config = dict(
    n_layer=8,
    d_model=384,
    n_experts=64,
    experts_per_token=2,
    d_expert=224,
    d_shared_expert=0,
    activation='swiglu',
    moe_layers=[0, 1, 2, 3, 4, 5, 6, 7],
    router_score='softmax',
    normalize_top_k=True,
    routed_scale=1.5,
    balance_loss=0.00649,
    balance_bias=False,
    router_z_loss=0.001,
    n_groups=4,
    groups_per_token=1,
    init_std_router=0.0133,
    lr_router=0.000808,
    vocab_size=4096,
    norm='rmsnorm',
    norm_eps=1e-05,
    tie_embeddings=False,
    optimizer='soap_variant',
    lr=0.0038,
    beta1=0.95,
    beta2=0.95,
    batch_tokens=262144,
    seq_len=256,
    train_tokens=2150000000,
    steps=8202,
    dataset='wikipedia_en',
)
Below are experts of layer 4 (counted from 0) of a mixture-of-experts language model. Rows are named gate (a neuron's input weights, with its number), up (a neuron's input weights, with its number), down (a neuron's output weights, with its number) and show model dimensions 64-127. Each number is 500 + 25 x the weight over its row's rms, rounded and kept within 0 to 999. Numbers have three digits each.
Before each expert's rows: a language model's description of what the expert responds to; "mostly gets" lists some tokens that are sent to it at least half of the time. This comes from a sample of Wikipedia text that the model never trained on.

# expert 12
Description: Digits inside years, dates and measurements in tables, plus plural or verb suffixes like -ires, -ures, -les, -ications.
mostly gets: "ications", "'\n", "iting"
gate0:401507477496526496513494493531529478519491496465453509516498533527492487504491491498452503506493460492470511521497480516519486474542488513473488514517465474530498488516491498505508503520452512
up0:523463582482531509529520533471536514492475465485512461455489501475510525514472478502478535530513502541504460478515503505451521514490516476515509496537535474566556502483501485465524499489473451
down0:486515520539485530487490546561493501513507506520494475503537534480499500482485545487507526507499547484495482517434511516518494496480496460477503473514491494508473502524522468532490496519505489

# expert 57
Description: Articles, possessives, opening quotation marks and leading spaces, pipes or dashes that begin a list item, title or table cell.
mostly gets: "  ", ");", " \"", " “", " ;", " This"
gate0:498463501473524540514529500473539490483504533525485484543512500497514482537546468510532504479458468508491515445506511540485466480486459516480499539494477452473463538500507517479537517502472489
up0:475508456505500508512466507501530535517489555524490429511523506525493487517510516507485489498467468553548479494494540499496497487436496487479560493531518462474512481510473462467496517478467487
down0:497521520462519514465510466498501547476505459510548494488541497463507456509494450491508498517488490536514515498504489485479498531492464469521479475503491521443490504476525520505511504510500540

# expert 61
Description: Nouns closing a prepositional phrase, such as time, season, career, business, period, and noun endings like -ction, -olution.
mostly gets: " period", " season", " order", "vironment", " contract", " line"
gate0:533527516511492535550510492428507507510497560453510496461485499511477555499513472512504483502512492495512519477498463518489494503486523560503500523470450470467477512470512496497470513524531458
up0:511495485485566479491517514518510496524492434499428485550510493508527481513483477491491461505529488499506494543475492494544490452488486470513483486513546521535507495518510471463491494506480514
down0:515492491539509460473491508510496508468487486496517509478466530494507518527508518512493523502517527532525478532522507510508497525508516513515492447499564507466491479540523511474505488532474503

# expert 60
Description: Opening consonant pieces of words and names, such as eff, lim, attem, El, decl, plus bytes of Chinese and Arabic characters.
mostly gets: " eff", " lim", " attem", " El", " decl", " plan"
gate0:469461508496515490474513511511503473550447494534543484560476516498498468509509491541525486501512510471499477508543491543468491502530519486458514491486520519529530510526499530502498486482505516
up0:501496544502483493507486536492474483510464493513549474506457483484525548495517472476498445475525487525492460522514538499501496473507517441520491498507529473521541541518494516481479494498509488
down0:517492491476493528490501536484505446466458510510482534499498516490529504503506509529501480513472510530513511533511520511490512484483556492533476527556480491513542497531521520533483507477501480

# expert 28
Description: The word the inside titles and names (Back to the Sewer), nationality adjectives like Soviet, Roman, United, possessive 's, and spaces in tables.
mostly gets: " Soviet", "#", " United", " Roman"
gate0:524493526490498500476542520515512499520507454540461492484476494503510498493534481480526538498439476533495542514480548492516517498540535487473534447495514495510514483491527489501467521483539550
up0:476502525488475485493530515528481516531551479539515483542486490489511542524488510489492549527467514511510546471490445484545512498447488478463512484508523517477469521500525513509523481507519489
down0:510466477469520485511465515493508524478450506505464522514511511495481525513502499502515545487493443490472509495497503499519483462523494516495515506504523523516487574477489478519482510535447502

# expert 41
Description: Closing pieces of nouns about buildings, aircraft and organizations, such as canop(y), taxi(way), Italian(ate), Goth(ic), plus table separators and month names.
mostly gets: "atform", " body", "ibrary", "adium", "ware", "etwork"
gate0:480525474477491522513516509539484532500505486523439524503515499511444519469483508469512490514521507511465456471550525489499458466527472474519503500544486499539503490536501498506506505478507511
up0:524457533493448488491443475513490519455511544492485523516504513514518503501494473502473481464525476492529554551486512498509493471488491564490508560481511511464483493488519501509506502483447514
down0:483508462513456495485492510475566533514534493490504512470501490507509506486494539523482462493490476466513490518497520502533515519457486492474481479523502557503465438511540486472529462467495489

# expert 14
Description: First capitalized pieces of place, club and school names, such as Los, Mass(achusetts), San, Saint, Dr(umchapel).
mostly gets: " Los", " Mass", " Miss", " Mr", " Port", " Atlant"
gate0:464472492541499519454519543491546504478516508516523503507510459509491494512509523495529481509478522502511484535509468523500512476449503475487472466498499544499486553489495508521499529455465499
up0:475494502546510488501484501503518517499505503464528521474478488476515484490510518527510483462454483519537489544512477528529490489456532520494507474485510534525497558463496511484470538475521472
down0:537535510486488509482511456507490526500432511509502485546461460516511515488559502487499532508454482508498499507550518513473523538522494478531483489541489520504501519506533526509501523549488504

# expert 21
Description: Digits inside years and numbers, periods after "No", single spaces between figures, and short word pieces like COV-ID, v-ice, Toy-ota.
mostly gets: "#", "sych", "ma", "vi", "adi", "esse"
gate0:470474539478504486527483516499491511482509523511458505538494559536502500508533495524483516486508473514466538505489483495511519502505493547543497470468461508505497479493511483482505502498483513
up0:470501502469539563526500523501475516452515501522536541461478505529499519505495513514545560458476478507497523494497495457510491511506546520503523459462457483540500492481510469526480437477497512
down0:513496522482519461498542556538508537532527501476507495492456502472459527458481515459500493449493532512451505529514508491499501543482518492428502512536458507486487529531495509477498531488461488

# expert 10
Description: Digits in sports and election table cells, and mid-word pieces of place and personal names, such as Tr in Trinity, Lauderdale's d.
mostly gets: " Tr", " tr", " Valley", " Angeles", "burgh", "-w"
gate0:527521505484534501475518493513528529512496500482487497541503533510531492496492523548448496512506489543485541488503486534496564453515522495573523523596494505537500483505496467494494457492493483
up0:521488486531470458528532505516514530499497459473457487565528517481543527473519547479484488543465501475472517526497460486536514472489504506491528523520525546488496503453489508483481448467485453
down0:488512516478470488509518486497529551490480480516519452464520471506504490489498506504471529462526508498510466483507502522566525525502518495484490528494484492505474486471542544487493493514505489

# expert 51
Description: Final letters of Spanish or Portuguese names such as Orland-o, Freder-ico, plus digits within table statistics and semicolon-separated lists.
mostly gets: "',", "ón", " closed", " created", " replaced", " returned"
gate0:475544463500526446518510495495491499499525498487476485510517485478478413516503526499521484519484512488512503454516474546470495486522541512505461557497456544544456532493495484472488505436473482
up0:551483513496494534523547533451493559483484527513484476450510551461464508519507522540475518547519531513490466512505520499481503453491491498517509505508542472538531509518468496483496512475520548
down0:463512454503473447541472506502505487528500526446504491503480501483475511493448486455484470485447458493503516492497453509468515492514503519487515550492521513529509509492489492524520476460549531

# expert 5
Description: Conjunctions and prepositions opening a new clause or phrase in narrative prose, such as that, when, after, where, with, and despite.
mostly gets: " where", " when", " However", " if", " because", " When"
gate0:472510530514504490479487511461479466548522493484525479567498511495496527500444482477519503521461498492503483509524493501499503488468486501497519447487468530517512519485488483479505506496504496
up0:487492528537493491503467502539465496545482491516499463503494485465524502517454485481549526492499498485481474494527475511489526493481508482470487502484471507458517495484494470518505500455469508
down0:528488513487489495469472515509510477493486494505482478441483551539512488549471482485512527511500524471480497456504499499486469542503550524467524461460422511505500463472460495481541537499516504

# expert 22
Description: Middle digits of multi-digit numbers like 4,000 and Latinate word stems such as ect in protective, or in receptor, activ, profess.
mostly gets: " profess", "por", " activ", "ript", "ect", "iment"
gate0:480452474506540482489493508506554498511511509498447447513503483447503524465501511467472521491498513499503528525509470512515510492509508503510465514483452519522517537513543476513509534467513513
up0:479481512521496514515496514490534464549532492486469465486539488477493492461533519475515483511522464440520516434501467548478514519457501511423469520445493494519530482510517503519500488473455518
down0:509513462472479520503504534492536486542492466514536494495496538482492509504548513501498515536527526522471504515493514526502456464472468457472484500464478530514507561470512496486472457476528499

# expert 27
Description: First letter or opening piece of a capitalized or lowercase word, often right after == headings, as in J-unction, J-amalpur, adv-ice.
mostly gets: " j", " du", " che", "J", "Re", " En"
gate0:548524512483530518517480493465458492496539516491490488515475496543534489532488538543488497519470472512482501509467506466511523498484514501456514511539467504532474519515512506506533493484486482
up0:509484488519513474518484489469497476450483472498504491515491479477497505508495515520475500438480541490495528526472466456470475447534473492460488491463512510496475515505552472548488538507524517
down0:488472490546502472523495471485496506483491545475491488534507463495529501504520513460499499497545491468499546484485486516474507464514507446511485500508524505476519443522514494469509469544482502

# expert 29
Description: Nouns for words, works and categories, usually after the or a, such as term, word, film, book, song, genus.
mostly gets: " film", " word", " book", " title", " term", " songs"
gate0:460466504498508517477495511491534467504526513471486493479476524485493550508504527533518506473542522512483490506476507505503525509509452508534496470524474483555524531555512519568544497525439521
up0:501497472476504531470497507510507491494513481472445472474496495519462528505500498558520524476496487524501539511494506535506517521556467507511474491519496480518534530539482500540554489473471524
down0:481579513476481500519493467460529516477517486501490486473521515521479509524521511493461505485474513460509512502508497483519488513488489528505498482509512501503484547479506526504468482508487497

# expert 58
Description: Capital letters or short pieces starting a word, often a name or Roman numeral, such as I in Ikarus, Edward IV, Met in Metropolitan.
mostly gets: " Met", " human", " wind", " I", " wood", " Sun"
gate0:508495517493545465549488535488510508498474523475462473485524478500497512491485536518445488499521521489472539495568538526510473495488514486487521484465526472487526446476466476538534524505518492
up0:543504513514480464497502502499516501463496532477513497502557503519534524525500477496489537499493484561495510482505514505457483466456499467482470503488509508488498510544481495523520522517545507
down0:506499528519501525472517480512485497518495541490508520526536468517499485484480472491457478499462496505499512515528502530475495476524492470513481506481510550503477521458506465440472536492552451

# expert 62
Description: The digit 1 starting years and numbers, and prepositions after verbs like by, from, into, including, such as.
mostly gets: " by", " like", " including", " via", " By"
gate0:468544527525518518524524485515539441522521494478496500529500510525476508517486480457493506517470482479475507484450501527502472479521486500513513473515497495501477496424490480472534471527518514
up0:498474466491497445485521486477484489491472499526480496472451459492566479484494526479516475485524498504511493517546490509445503516517477513482522511444513507551552475539521520482498532464500522
down0:499522481461507544534499519466498544509487515478506516503564537519493481488442485529495479476503509491491442496480520498478517459460418508531464491523489525483467533495487495503498492457490494

# expert 9
Description: Suffixes and final words closing a noun phrase, often before a table pipe or "of", such as teams, State, ological, closing parentheses.
mostly gets: "ological", "islative", " points", " State", "ospital", " details"
gate0:512557503523451494502502508485526548438484541509531492544492500502522494470506543501519530468480476496496513524491494502537497497537529530512497511484479451525493438513499537473461499496512546
up0:487515492485504501555488490536487433490510510517468504465505481495470474510531494520502473454507498458453533495526535500500514534464495486506465476486488521488489518519509551478488495485540474
down0:459559501512485516518539514513504481472529484519501469508541479459506518480458513503517479530502499550502516514557480464509519449523547526479464511506522534542486491520497484519494481500538508

# expert 19
Description: Spaces before numbers in tables, and inner syllables of foreign names and words, such as Dub-ai, Namb-oku, s-ul-fur, Ful-ani.
mostly gets: " Is", "ub", "pec", "umb", " es", "|---|---|\n"
gate0:478556511514545465552524513520488526543539502509514476498521502475545451465487501525506510501522500498477536520494482509483514512517491505515514493559531492492530470517519486500468541482525465
up0:490509504504480525506525449488488510490492455523531485514553529463484476512486496478526512466514504460470551464531508492485464527543519479481539503516460544462519435532532529497525460491488514
down0:524507455524520496523501501552475509535538528508504492535468481518527539518503512516522491479526510482551514488518486523497498530492498495516484511474483479524522501506538483465477490521535513

# expert 35
Description: Measurement units and percent signs after numbers, such as km, mi, ft, kg, %, often in census, geography and biography data.
mostly gets: " mi", " mm", " minutes", "%", " Lord", "abeth"
gate0:499475473467519510487496516514508486517468478491531501515506487492520487529511517526534496483516514480489486574444444487499491464467506485548493453521454513461516469464498485501489489493505488
up0:492492519522492511522529519509490537452510497505462491472482527511502507521511493472470538558479472473524512465510553535500477520543483530441519511468544478533468544516476531525450499520513496
down0:517530466473495529466480483471503531531496491499502497505476492508510467525496498515505461549493493484489433414458500490537476554520513479520504488525497472473541502513480536492480542513462499

# expert 7
Description: Digits and units in measurements like 2.5 stories and 1000 m, and word starts like up, be, sub, plus nouns such as man, back, half.
mostly gets: " man", " back", " ground", " half", " person", " mount"
gate0:513516495495517467445449520488479502527524500493486451496525464481474469487465498550467511490497516491503457484482516545507527500487506495515548493521456517493502472495513520544481495479545455
up0:515491497515498473463512478505533476473504506507517502510490477437524495491506521476463483506512492521504519509496522518489515493511458459519489482478462490526532477510518535466509500486515495
down0:510447466463524477473502475504498471478537532463541460494535487477508528514503500529529483509503511480529490514506459482494539503488538519496471487495515499527548473519482519502520463514492533

# expert 20
Description: Prepositions and possessives like of, with, 's, without, and digits in table cells, especially 0 in squad statistics.
mostly gets: " without", " received", " behind", " much", "ittle", "’s"
gate0:508489513500475544507480518497489492538545501504505500481502513472458490517508497533493484472552523523506476475511495517460477462491467490485506488498454515489494485438506493490469489477540450
up0:579477554457492535485518529473499508475519491540511485467488508494502503525511496497518509447529479551514528534518524518537495472510511486500511529518473519495502506498481514546516513493521464
down0:509510507491469505467467518533515483534544483504488482508533535562500543507469529487498469449500483500479483513479538509477460535512529492495501511517572511493487505493549531468533528472505491

# expert 23
Description: Pieces of sports and competition words like Final, championship, title, football, Fly(weight), MLB, and Women's in results tables.
mostly gets: "ootball", " Final", " championship", " title", "Personal", " gradu"
gate0:511529519489506573504505508516518519506487516484489492529497464498474484517538496522494516466479498506506523536493522468498517455508519474457486484534493503484493504521513441502475527519545481
up0:472480534517487512518533444498466499498505481492510518484526532456518534521494488533486477466490459497511484500493526498498513531487476472481504502470511495539524485503461503444494491484517505
down0:487517487507489489459501518503475551466471531516541501483481500517483510503463496549521459490497496511479521503532506508481517438530512526486461479514486474501520455500504540472494502487488501

# expert 13
Description: First letter or cluster of a word or name after a space, such as v in van, Sw in Swanson, ch in chose, G in GDP.
mostly gets: " v", " Sw", " gl", " sw", " l", " coll"
gate0:492456519517513498525509481503474467497468509473507498480477520475480501496497492509500478492472517503521473500483518537498476487492493500488489478502512508475475472504454468489486524512466489
up0:502504461499470521514522490513505521485449501472441483484521454438497515504482467493468488488494484480492483519496515501493486509487513510448525495467424488505517495502465437475481493496490450
down0:506569526465500533491496525478492508497499508462512508512496508512496532552484446489535495475472499509478465457483537483505538490517496525491533541543481513470521491479459462491524493446493507

# expert 1
Description: Digits inside years and numbers such as 2020 and 1988, plus second syllables of words and names like p-y-ramid, stre-ng-thening, Ny-íregyháza.
mostly gets: " cor", " sy", "í", " Sy", "-ele", "á"
gate0:528531483516484482497516511485501512536492484521507467502501507458499470497515545516454514531465501515507500532543523537470475472504508517458482484524492510491560481509505501464486526451473488
up0:489505497530466471485515509507568493482508540528498483478508558504535527546522512496485514485493541455473474500511485545519472475512519478521451496522481504491465487481489527509434501504511488
down0:493513463485483466519495532478566465517525501479474512469488503503500479514514487481477494448495554506502471472485479487487463471492552458545507501468477519550495486531484546484499524508516474

# expert 59
Description: Commas and closing brackets right after a personal or place name in lists and biographies, such as née Kadak, or Otto II, Duke.
mostly gets: "',", " appointed", " ,"
gate0:502544521465490528474508505530492443493492474508517548507466478448505449518476508480526467471496519489483486495480516464491504473465488499507539491535476538543491501494491502500532479466526479
up0:477559485449499515539493472525480504453513474478533498522468508440494505516507500495504490478484520481513486491512549509524488479451516553508555506532450514524490522479489500481486514512488464
down0:510517471515534516507539485508500504517491547495462520471459480488503501487508508484499494496471500493506529527482482481544523503492506514466476483458502485577502494486507448535471480511487502

# expert 39
Description: Articles and quantifiers like the, these, several, various, nationality adjectives like American, and pipes after years in sports tables.
mostly gets: " these", "American", " other", " Australian", " Canadian", " Some"
gate0:493513499484475510463484512508515484500462451473472481493508460507514562470496505495499484537484460502523514540510439496538484483509490466494493517496495525518512492544487450510517461527466492
up0:495457487485529466500492477492478537465501532536527513521496540498506447508480481472525489479565534507461494487491533505497555521458522506502516489560503510495502473462489541467439548479491504
down0:454472478481511514475521566527549505523526443542477495516474532516487514499521520446462494475538528537512498524456460485523509529518482560442531505518498520519529464528512504541476485550481498

# expert 30
Description: Pipe separators between cells in sports schedules and election tables, plus verb stems after which or that, such as laun, belie, gradu.
mostly gets: " laun", " belie", " gradu", " caus", " invol", " capt"
gate0:485521501534475521510511518506510471497478496511505471517463496442472504546495456528495503504506455499460467549460487540459511488497534512497494504509494512478511493484514545512490498494516476
up0:478515496494519544523501466490513510521470509512504502506458491427479518548483461528467503499523469503453469501476505540459531473472506524480494496472498473448548502467534503529500498492497486
down0:491532477510483535494475482522517497472476514512501482488479517506448504517499506471470513466494499488507491489498535462475460482444509507452516483466469485511449480486493534489540505485512473

# expert 37
Description: Syllable after an initial capital in proper names, such as B-ol-lywood, B-urg-os, B-ö-rse, plus starts like Mar, Car, Bar, Ev.
mostly gets: " Ev", " Mar", " Car", " mar", " ph", " Pat"
gate0:481481531481480539469475504513505492481502526535488495479490494434538541506458541526494484519494521501433459518513473524478478487504505501454493491504493450510472527514445517468502454480531519
up0:467464496502490515512466534462503426525517513488498460501490524502509495459505476527497512496502490479514553522484460479514478460492512520506500535493485494504488510499484504508507469544536522
down0:489569480514466535504488473499516519498526509543481464484481473514483510523525562484513510454554505518504534530494471504522479467492499479476506483503468473491459509480530537519505480494458465

# expert 32
Description: Opening parentheses and brackets, as in ^{[citation needed] and (age 79), plus lowercase word-initial pieces like sp, pr, ind.
mostly gets: " ind", "[", " ant", " Born", " gr", " est"
gate0:511490530528488472495489531485504547517457491520528526527460517486508542487485482514501483506502517481518534522519481520481496468488530513516508480485487501489482501497506463497507488500517485
up0:489502488536546458514528534535493499485498504493512491527512502477500479517513472466517527494488526500462529501534495528467505483493523490490573495468492514496495487497544511506472526467498475
down0:531490549476497507483473470472482493516518512527496486526490512483497530490522517469491496528507522541507481544523488467530467476492522496495529527465502489501510466486509544475463512502509481

# expert 3
Description: Word-internal fragments and raw UTF-8 bytes of accented letters, as in Gro-ß-aspach, Châ-te-au, compre-hen-sive; also digits in years.
mostly gets: " cur", "ounc", "itiz", "-b", "andid", "inem"
gate0:527520545520499511520525462485494510548486515501517521474523474474485569499507502493512481473486531495481516505527532518509544459509470499526485493570478509502498484500509492480555516492516516
up0:502501496470507546512520524520489518492482494497472494469530484457495497500495469484524483467538489485476489504514473481465491518506529481469512511527465523462484516485521501474523539488490500
down0:516528464505502492494462496537527480495570518475549523502483488548516532499473478504482477520481495452509520485536488498469492481492457503483500490486492503510467507517505512525557514522511516

# expert 25
Description: Table row ends, markdown table rules, section-heading markers and line breaks, commas and periods, plus h inside names like Manhattan and Senhora.
mostly gets: "h", " ===\n", " =\n\n", "|---|---|---|---|---|---|\n", "===\n", "|---|---|---|---|---|\n"
gate0:512454521511478485486465503536523524451473510479512451517541481516501493467536529482556462493546521495522507525493488547505509489513518481537507525506501458499507462482495447485472567500501507
up0:506540525494525496476477505499441530519535499491484529464481513500472509512469482476501499539469516533504493492483490542490536518480491478504482521541512489522468531507519528475506452499540535
down0:491513495472483499531478551503522510496499530522505509579489509476497471480493526527468525512541523471471497490482495503532490539513488504458481471470557480530477546492543456532519489463489495

# expert 16
Description: Capitalized words opening institution or place names, especially New, National, Royal, Am, and York after New; list entries like U.S. National Register.
mostly gets: " New", " Royal", " National", " Am", " Lemmon", "New"
gate0:506489518507451498547471498526531513491510473472483526487453504482497501479508536506522473497515493456493434546495478520516495456469502500449502523513479479492523528493500508521508468488492500
up0:475467526458505472518509474485522514488453505499507541512485500546486482518470489457498494503421481514512514507490491514490532460474439495530504541511471518519526499497510518465526505490505495
down0:504475509498525522501502468525488478523510516492464502480505466563529521483530520490508496514471512525459509481472458476506493517462496523513479506495471489495462512514477484492530486529455473

# expert 56
Description: Digits inside years, vote counts and statistics, and mid-word pieces like ust, erv, ig in combustion, conservative.
mostly gets: "ust", "erv", "ç", " Occup", "ig", "rig"
gate0:544518546529499508466500532504537474497500520527466550504535508564479521532495480470482557519535454492469509488514510542493510503511488487521469512504516530528518524511534487498516500478486470
up0:481517522514474481450511510519523498520476505468525533558535509504529507498494526510481491515579469516495476510510505453483526511470472525511499488512485497488545456510495466481542488502529544
down0:467452507514467498523488491546491473476524530525549453518510490567488479537488512522545483487551519508474528493457504515491501490510513462498496479517538533503533536540453508473483514515478431

# expert 53
Description: Spaces, digits and parentheses before numbers and years, plus the mid-word piece ag in tag, Eagles, Karaganda.
mostly gets: " cent", "ag", "og"
gate0:492489492490516482505505548523523493500501507511566536509494496459496459506473494450506510509501470523482483539513513568530519511492523531500477480472497494556479527497508514456518553511478536
up0:518449481445488542493511485496459533503521487542505515519516515463493474521467512497508506506512473514489498563480516514480474551499510516541479506485526475504514513522481455511466498485497510
down0:510550529492500479531494525472518510470508458489490506547500502482487510476529471478513498489507519508483516469523487491459527491469532501527490514514523488504497486481518483531494487475488486

# expert 24
Description: Final pieces of surnames and place names, such as -ington, -inson, -ville, -bury, -ley, -ford, Presley, Haringey.
mostly gets: "ington", "inson", "ville", "bury", "illa", "well"
gate0:534497524483538532485523491471527513455519546490528504513512509486494515517498504516561552478510509493501474522516489545512492522520484529534485526523513584497478475493487563543516526528492462
up0:512497494469525486550477554509500477502483484512469484484513487474544496494531479494488531471468511425455519479450499446490522505461515492502538507491550537500524503521471495506517460516515468
down0:467476469503471499525519508509537466483522500458500482499475467508504493491467473504512510522484505540503520496525488507477493545500484539469468513492497450496508508495547431483465494489501533

# expert 49
Description: The pronouns he and she and the word to in narrative, plus he pieces in species names, and colons or marks in taxonomy and coordinates.
mostly gets: " he", " He", " she", "He", " UTC", " ."
gate0:530486485513537525477470465488565516535513476491525501500527488516504516487512503506487506519482491462513502507533504495506534498511483500466496522447488499519462485499498506553490476466488485
up0:498524501486464477502509453515475483484467531523467493487507458474557464493535494500439520461546463501534485457488504503460501525474489500504540461533523488470530497448485517483546486561511519
down0:471537492490454442460490484475517502501479516513495507446505515491530575500465483493537505578474520490463473511494474527473507479517460510513524487513506498502469522533486499511535476500506518

# expert 36
Description: Commas and "and" in lists, pieces of Slavic or Welsh names with diacritics, and odd word pieces such as drift-net or be.
mostly gets: " et", " Jr", " They", ".,", "As", "ny"
gate0:494523490536513517475487489497507471466477490489474488508513503486525492503519557548530514504477507511516520533513497450502499523526471498484509480455454481529446484528500479531488474522521527
up0:497439495559509474516512483504505514505473511511509502501466514489550461504507510497527498459513542462534490510518489503440500516499434481533475480491504473525480505509488472497499516504516494
down0:530544479477512531447541468479569542523494510529438511469472539475520517512483503468493457540480473508545506453463487511455493485516498537500511482472498476477493513497490503469519445497489501